Below are experts of layer 7 (counted from 0) of a mixture-of-experts language model. Rows are named router (the router's row for the expert), down (a neuron's output weights, with its number) and show model dimensions 0-255. Each number is 128 + 24 x the weight over its row's rms, rounded and kept within 0 to 255. Numbers have three digits each.
After each expert's rows: "comes before" lists some tokens at least twice as common just after its tokens as in all text. This comes from a sample of Wikipedia text that the model never trained on. Tokens count by the router's weight.

# expert 4
router:108118115121116130122156132086153150126134162131080118133118174121148137109125119129160164127114158139113132088111130089124151091164107084113101109161152135145127147166113127172095115091090149108107140213146156087157100146142125126144171145126134103155144127112110130135167083169135101135157134126150133152133124164119116111154130160105132107135129106100104082119141141114094072135103142103114147078081145141104149131126135108118163114124127133123075145124103111155144114110162143120069101152156082124165128107127123124119132157065087176115093131113092147149078142134126136155115145148111144172142120078127140129132083129121113142123104134075120126146148094136162137129125129118164153131149144101128151157152153145129126138101108143114109093168102146100114125130126101
down3:129154133129161115075133152116131092146126148084120145173142125130118106145125104102148115111143138151131065143086128074144133157088090128144140146154079129162122151120137124118099164105122100128107147091094138127092168152111142145121120146160104148087103125127096186163146163169120136151111174152172171121139122111126153152123149114123156120118136139112139179133116099140105139153103086150098156152108129108139162132164125162079100130146105147109068133127117139101124150117120136126155092129131137166113168108154122114122107107112141110136131099095159123108083120109110130155142128149087148115123171161113155145123141162097117136145137106161131148121169115181139149115133103103100108121113134095117150106129100163110139147156140134127103182164114161130146141153085166
down4:101100109104122124160146119114090154118150141141110126177103118124104146099146148095141169101130147121134159118132106163132140136106115158120101100142114145123093109128103066131094145123092129112149162103099085135121140145145146111135145127128145164112099129103085111117095146113082128152163112129108121137108126124146180102100119153102147097129127049164157109123134113111136130124105080118171125132124133100099176150096151144151132113109109129114136089111147162097133099151088146134119150120104131133115137132119150112103114181101099132121139204117111108108089102080168138138148157103105093152165092142111106129114143094164136157137113133147157151125103150129141114076122158116180100114126130164151120157113122135120127112117140130130112111134090060147110083141169127
down5:083109179156128109130113159132155148118112120100125086103094129106153145111122138092137127142101144102174129073105096122157111128126075127126187127123151167109105130125159094139159137130082149104168138151123151154126106130110105153088080130124083131178122130106139104134132099129098132092127159152145160119135161089127124109140126102145138098119135176116125140114164129117098107109140115137132141142136129173109136125153120194105099095160114149120121153121130119086119173136076137158120168113153149118156128093124123146096093171185151123126157158138130106124131123116159154176148120117133126174111147113114155157137119142140161112105098112102108127081152105106149092134130145122148143188117178138129127132103132136112173156140133137134144110108127129124094138162146083
down6:073143082125123095181126148067104140114141127093124128138137068143165103112136166128101145133111140183155113119161077134155129161126108131144151099128081118104126120071114112127125095117105140121102136133110100124108119135095110089138080126122142157096113122120117122132105162108132090097118121155134101101175142124098139106135080147111122113116169095117126118116119153116162081145174112110102146107136143192154148143106118173092143099125083124151105113131115142145097171133160119115145095127143156112135104091129117115133127125170162084088088159154137149169114117137107130146137144123125138137148136140135116145115102166138147117141114104141127180155133109088116084108141125108126114148132159104143140066135117141123084110152126142150092123137105112113104148105151117
comes before: "0", "9", "8", "5", "7", "6"

# expert 2
router:163110120125143134127099107125091148129094144126181128121104135121130062129112116110163179154147154104118105147157077149107093133114125126096165144125089163150131126150143109079113147152115159121162118139123147129119122131107144187121137114158099144127154157139170140120155119119116102136102115153153099137155105101144115133097119109125148097155106094160126140156143097090126101097111133131160150125119122095110133102133139065129121143093143147129104137110117119075121121162155100140183147149158107153140094122139112160103112151125127073091149101130123159116084136132133127091121147146116169138117124110105108136141146191098141141157092124158127146164148079154108141089111150130110097137086115119128090135086100175093163144157131112175112148157119131119095115108110135
down3:149156116173147086090101114154113151124147143144106109131118125099152133097144103140107128110159124111100148102131164113136116044091162129161166144113148109101129170157152117163119129126130141123108116082130149079117137161082124098098132149138143101101098151082126140123112106135140130154094111134101147120135083108078159179113133118116114078069132105162112103097102140126113124140101133104094115123159135148117104160126123162097149116117091106166119136127099148127118103132152163125137076112167200141147120141148140149093141115075093095139134092101165135114135142147138133127141135138135159112107111098133114132122141117153120120172139097086170105101122086131143108110111118140117168137120114115141114106126141120154115146161137150158121122139107111145127191128125102
down4:130121154136093101113151096090123110135148153160090135117143160110136122146143090174110124117136132112130151109069097127164126106122173136126128114124091100156151106153141123098082120134166118126130103098134144122100138114126156133094093104134178115122115108097138136130128083104170148152153108138137145117120145125116122115097135184155150116169130151100113107115113083176163133148153137100152093071142121139110140143125121101105168139136149162115119138129098142111140110133176123086112157164120088103141092106108113102136131147118088142159107097125141164098129123125066117153079134100130110149169165140117112122107154117068125107079114121117106116141149177135100124137154169108120136122096153088123102143096094116130119144120145119104100086139135170123162129088099129
down5:087150125127127099160117121132172144147129107090131109130108154126121137100162128092154100122114115096122130123114110134079086164184109158148126107139121159080140105126130124145141140106110148125103144093137112098161120160122161142111149153151108118097213155086150157106151112081156122178129146133112117121132159176118126111166138132128134100143116125132119086135162105142113118106108173113120127096131100121160133115108137106147190098148100144147137151159127196124118161152161168149096096113139142146137111118147171140146135133106136112138165140116094109171101109101157136148135159136133136168113075100126101116157141129125160147095126146138155175112109106150096102108085126112101140127134129099150126134115132103103179140151114148124107157098105141155081126145135110
down6:143130116124142156154123160145131151087109127141159117163097130100145130178126138106110163168133108126131108124123088101113081135134125100124074110133156127129139126123127118143131106109114127121182126142137138120135119165146104144135166115100118143139151087092185096107118169171103103151095147127104129118155100174133100114122131150125135132083143124113151103134113111122125088144104112138136071088131091117098147142145135097130149117088123111148148157133158098123119158162123112148119123129170096076090174129110127099168104126148141152105103120136092113123138154079118137089083144140183178110124112120138129150160171109181147131118063144138098168094143133156127080102096089109127141112134113156168127132097129150143128143139136122131138116132096117132137088101167098
comes before: "==", ":", " |", "===", "The", "="

# expert 9
router:092140125131097069128118136168102131146151148134133100121163118132170153143127131121135116130135132089137141144160157151138153144134170141117101138075104162127119126132086124176183129151114141129118124154140159125133108130151161106113100156126097149069136094145141129118155093140127103131170112154145099145137110126146124158095142128121114172123145132064143124128144145143151096114162162120112161127159116142171170086106135108105183174165176129104135157142166146129139077119110156122099117152084145134079169123135156112142147093142126129095142151168117120150062117184110092113156158142171104128141141149130114126138062106135113145117140109154085145168131127109102126138111108144111127096109112133146133113129117123122117114132124144130167126159124112086111119135159124
down3:118079146104136114131129127135109132113129139138136116176081124128168075123134134101171155152137099165132154113109100096138116155114084147144129169126126171108117133152120109144134123090128134138128118180118110146132161168100137119125084118151103156171098100148132127143131133160143098142076124106123148110184103108081149145131154135095059148129136147141114143106159122104088141138144145148124120106093108184140128148129132105111101114134133124144167165153131127124134115098121144116124104134169128129100155138078077078139138163126095110157098164150149113130120114129134112124152146117131119157091109146119135151132113102140160051151114156151161114143144152079160147133118120142088123113124104152121158132123103152145121129137124132192114080152122118109133126167092176
down4:146133195165148071126100079131128133123121092120135093118125108133125119080110115099097107130104147118122133131145153108137090096104110157112151120093102138121126145092104102134131168174136099126157158130148123124137099080184125145092113142122152127132121134133105104142155105107151121105121144132121123114152128107092149123102116098153100108140135133139103097112125125113106143105146136126131166107170162114113124169098105094109080109149107120129161105097120060160133165107131082129065090124136155134143123130114132115192135127109169124122098148103101144122117112089144118117138126156096124159126108144114131113161156138066116150126163142149115113108119091144109128133121120143112151160121145119150132108114141118115121157152107134115103169102173123118073132089113043
down5:137123075147104069120151116102109121148144078142107120110126131151144165097110160135179095095116105113119132169112128139124094109103149131127162129122134152081143139090146112160101153121148091150136122121177117145130191097174104125122134137175141091117079147154114136113129092110121114171106163137119133141102126157119134101142131157131147138110122127124150117126116124164168076097097173143104167131148118176139145146097113152079133150145134120168136120137149109134129168166136140139084098127173123120145120145118133169165136149141118132123082096124121107125080116116150138132133160121131144134079137161141132108121114082160157131131107153148158092136118124175124099091104149085123106133110111144136090150130151126090105147126130072157150142127161106103144162147126129
down6:133152132106126119140148119138114135136105138139128044140138117066128104151178146133178159134137120106170138120087121088154101161176131166160114115068153082109133144149172144110134142185094119143144122168144111123120121146100135114152148102144168113125132120140139141123135142152101133118100094104134147148152082135118082133102140113090078146131133140098130137164127111106123126153120136139141115160130126158169115124088105165155114127173192135097107096141149122133139137123108163098172117129111117120150113094128120143161152096119103076111157133109138094103136142159109101130140116102160134123156138110117165141118117133140145139108100110156082134116142168143137154129090130122148174141114107156090107137137154186129108090116175105120111141142129156136158123126151118
comes before: " the", " a", " his", " an", " he", " which"

# expert 5
router:148111108143091139118157134127119116149165086107117159142124122094170150095128122146114103164145110138135147130140115112148145123088097145112071111100085138129152141094143096141137130149088119150129163106159104157180139124148125157148134099132099126156092141073152124173060117129095106133100087146147118167105165160119125093139146134126120108119097128118105116146090126122105108120131105090146128137062126135113152167117124159140109152152112132154170180107110107146155140143127155156106086152110110133146128089131115127076116131095134144110169118122130105133096137073110190164127140137119142083077116146107190074112114094126112131124145130119130165114123158165124098148106101129189110140136142136136140137162147109137130118132108136126134115135136117112146136132159130
down3:128136139126108155135133100151097077123146125112104161162131107115120154167118106130195135130147120119127097139130104119111131101070119123176073135131123120183155137162141116119149111156130121126127129107146138103103118149142136094160142105137156117114087136135133165144136122132171128141116152145140121105116120143129171143085090148183151168104153134113130092140113141124143155137126115097100151106173126138153128129166140155113101134129171149106120152142142147093154156153120049141120126164122127128160122136156147123122145124155168143095162095154164132126163154120143141103113147168090099124163122087163115112085154122115152134104136143183144086144132121146135129146135129121130154093081153122155118129116132130136158170156142116077145111160207145148140141125092152
down4:131140112162115116195126134120155100088111119117167145137114121090093090133103115119152116125140106130121140171123154141116154104124121155148180115159137131086128126113135118177083148119154115136124132171079168107120080117125147133123114099113100121087126132141149135130134147106136139117167124116115098111130134156123121159121163066150119140122116095098201153157151132111141129137156159136099156090154092111118124151158157119157114085124121119134111122156115165127111171084190120159118130122136107123135122108119106089088138136148178139103116116108136101107156138138140105093117147099107157134156146120159089185140172164099138113131085113111119139141140137127127097099133111120111160086139150165114136089131142117133144138137124104095153093078167139152138160101158133
down5:143154169126144158154108164116143120167127117092101166143116125113124112107139128119111148127143098129110124125132138127123141140114180138138189145167154143133151106137102136128150085112138105096163157090128137139133134082118132081061142104156147097127126106155111118127116124127129114169093104115110131128128130132109148110151105081122089104121121129113118136115163155133189100135122131088066128132159144129180134114141156118107139098137115100167114174139090159160157131123142151148144104089136143163112130132109095128114133077138135124166138153093106130113157107137148105097113094137151073133111160128093125150118148119112127116088178080099144114133121129138153121138143168134130182150148097069164109138121132161160108092098153123125136103111142159092104175107142136
down6:103123102122126103091121122123156123132112118126115100126140153094153139182163134127128113131171140132141098125138133169159122152168097115107119106171133087139105106134113102138139135087112116135151151159067163096146139075103097117163096126131169139099138093077138090144128160092160159103127103118155164133093142097112099128160125134157103130124164118133090105136097126130147174113131122129103125111135088154140123126188105123158119165154129129124136130135164136189145138145110090081154145106121163170122119160152157118120132133098107120148105134140149127117135114124148159133178129137139102148126115113146115181145151146137139112125166116095134139084165105106141095139110114098115118123152112087147112164117109067104129140142088138178063138136100138144105124129145115
comes before: " |", ",", ".", ")", "–", " ("

# expert 1
router:119138154151169128137147140118106113091149125115155111124091110125110158113101129124140123149146133098160111140111130144125110181154142138110106111194115093160106091144115097122115132177137153127165114136083116111093172091137095127124115152143131160095120139128174105096124123077130112160150126139102106095123149145141106119157110115128136151143129132058144102131105140180171142097142168149103120112086130182185132099106120139116142126110124111082141134111121125152172121130141134166128124114104158171131098152141140110066140123106144149168142152151126155178076099084140148137114121119160108141133128138129124125127141136180160182128140159130163133140107148109119108147099149165117142134158107113107139076146095135155150151108106136101091112115114123108126135114165147
down3:099107133141082125110148115104114137128154144097141127126184130114132159102133094137116140132121105150172132100127112188141147123074137111142127136100142117122118121134121137153117166140183157135181126129117119165137145104158078144129158130110135132138108133114096113138177116123102134150074128110105093127134137116168132154117175143152150123104126093150077125121089138117118083145104115115114104131129125182162144148107095123120116098130144151098169138126113145111101136171122153104110104095129144099137096104180147143144122117126156183110126099127122130103092128127141103166130108135140149151115157118171154119117083141165146148167169153147119133151124111156098069132101139116162170169143138136085162111126153115091093117159109113147171124183093127122157116127137155
down4:146130115111129114138092197176152085139098156113151118136148116122112139137174083111145162140183132150121083146120136122119161086167128152099135132149128113161126117087105121136123155109087104151092114183137117155117111141132142118101152118089145145122149142123109166127111144098153107127137111118108152140138128086137107125184122079121107131114157090135133134111152141139134141100103134174128145166134097153107101107103107149154151105125140138116153127136170177119192113155135138095185144123095159133130120123141111133172109114136102120112161130153147091164119119111125154090111108143111126192118119096143115113140156111177138117136149127120157113115142085153130125162091169104144151131138095111130180133117154154122098128136096163145107089170095136140141114152136115
down5:103107140120194136166130124135106116124122092170145118142139160145118100137126124144116089088151126140155182140125145129114147177132102093141095157133107127146111126149098113125125162114108102136135089104101118107095097108132159124122136124107113150112082169107155083131105157095173159109121131128169168132150136122106112098148092178134132147107099139175132118150152152128120134098088152115136115127085136116113140146124132140120134088093167102131059106107146142107139141111147147121164108107123134123099107158136123116097148114145177173160121101139139157101072127139125152135104152080113136122188127082129108132128136163135122158126156115147186149139161111129109130100154165101101124142124083123157134074124142135105176118112119131170116123141159129159154120132144140
down6:126122119137158132146159128114107173122100156176117133114131117107078145136159112132150124165141120152149119097124095161118117117116158119120168113172118139165083092171107088109094104116174162121192152069101114139126127131116106112129127147140147141137117113120106150155130103097144111156121092177117098141116090100168111119114122151127122143104128119103081148075132110135140139117102160135094100116146152147189101097104116130130106083117123127116131126161103120170128133122122137193101127119150148154128116108144127143109146132120130138117133162147139123133149101133145125156132115116144134162108116140111154187111088146086159152111189125155107112136117176135091161124134121139091084133129113146125132129115136069164123133129153098153097142131144075132127112139154186
comes before: " of", " to", " in", ",", ".", " the"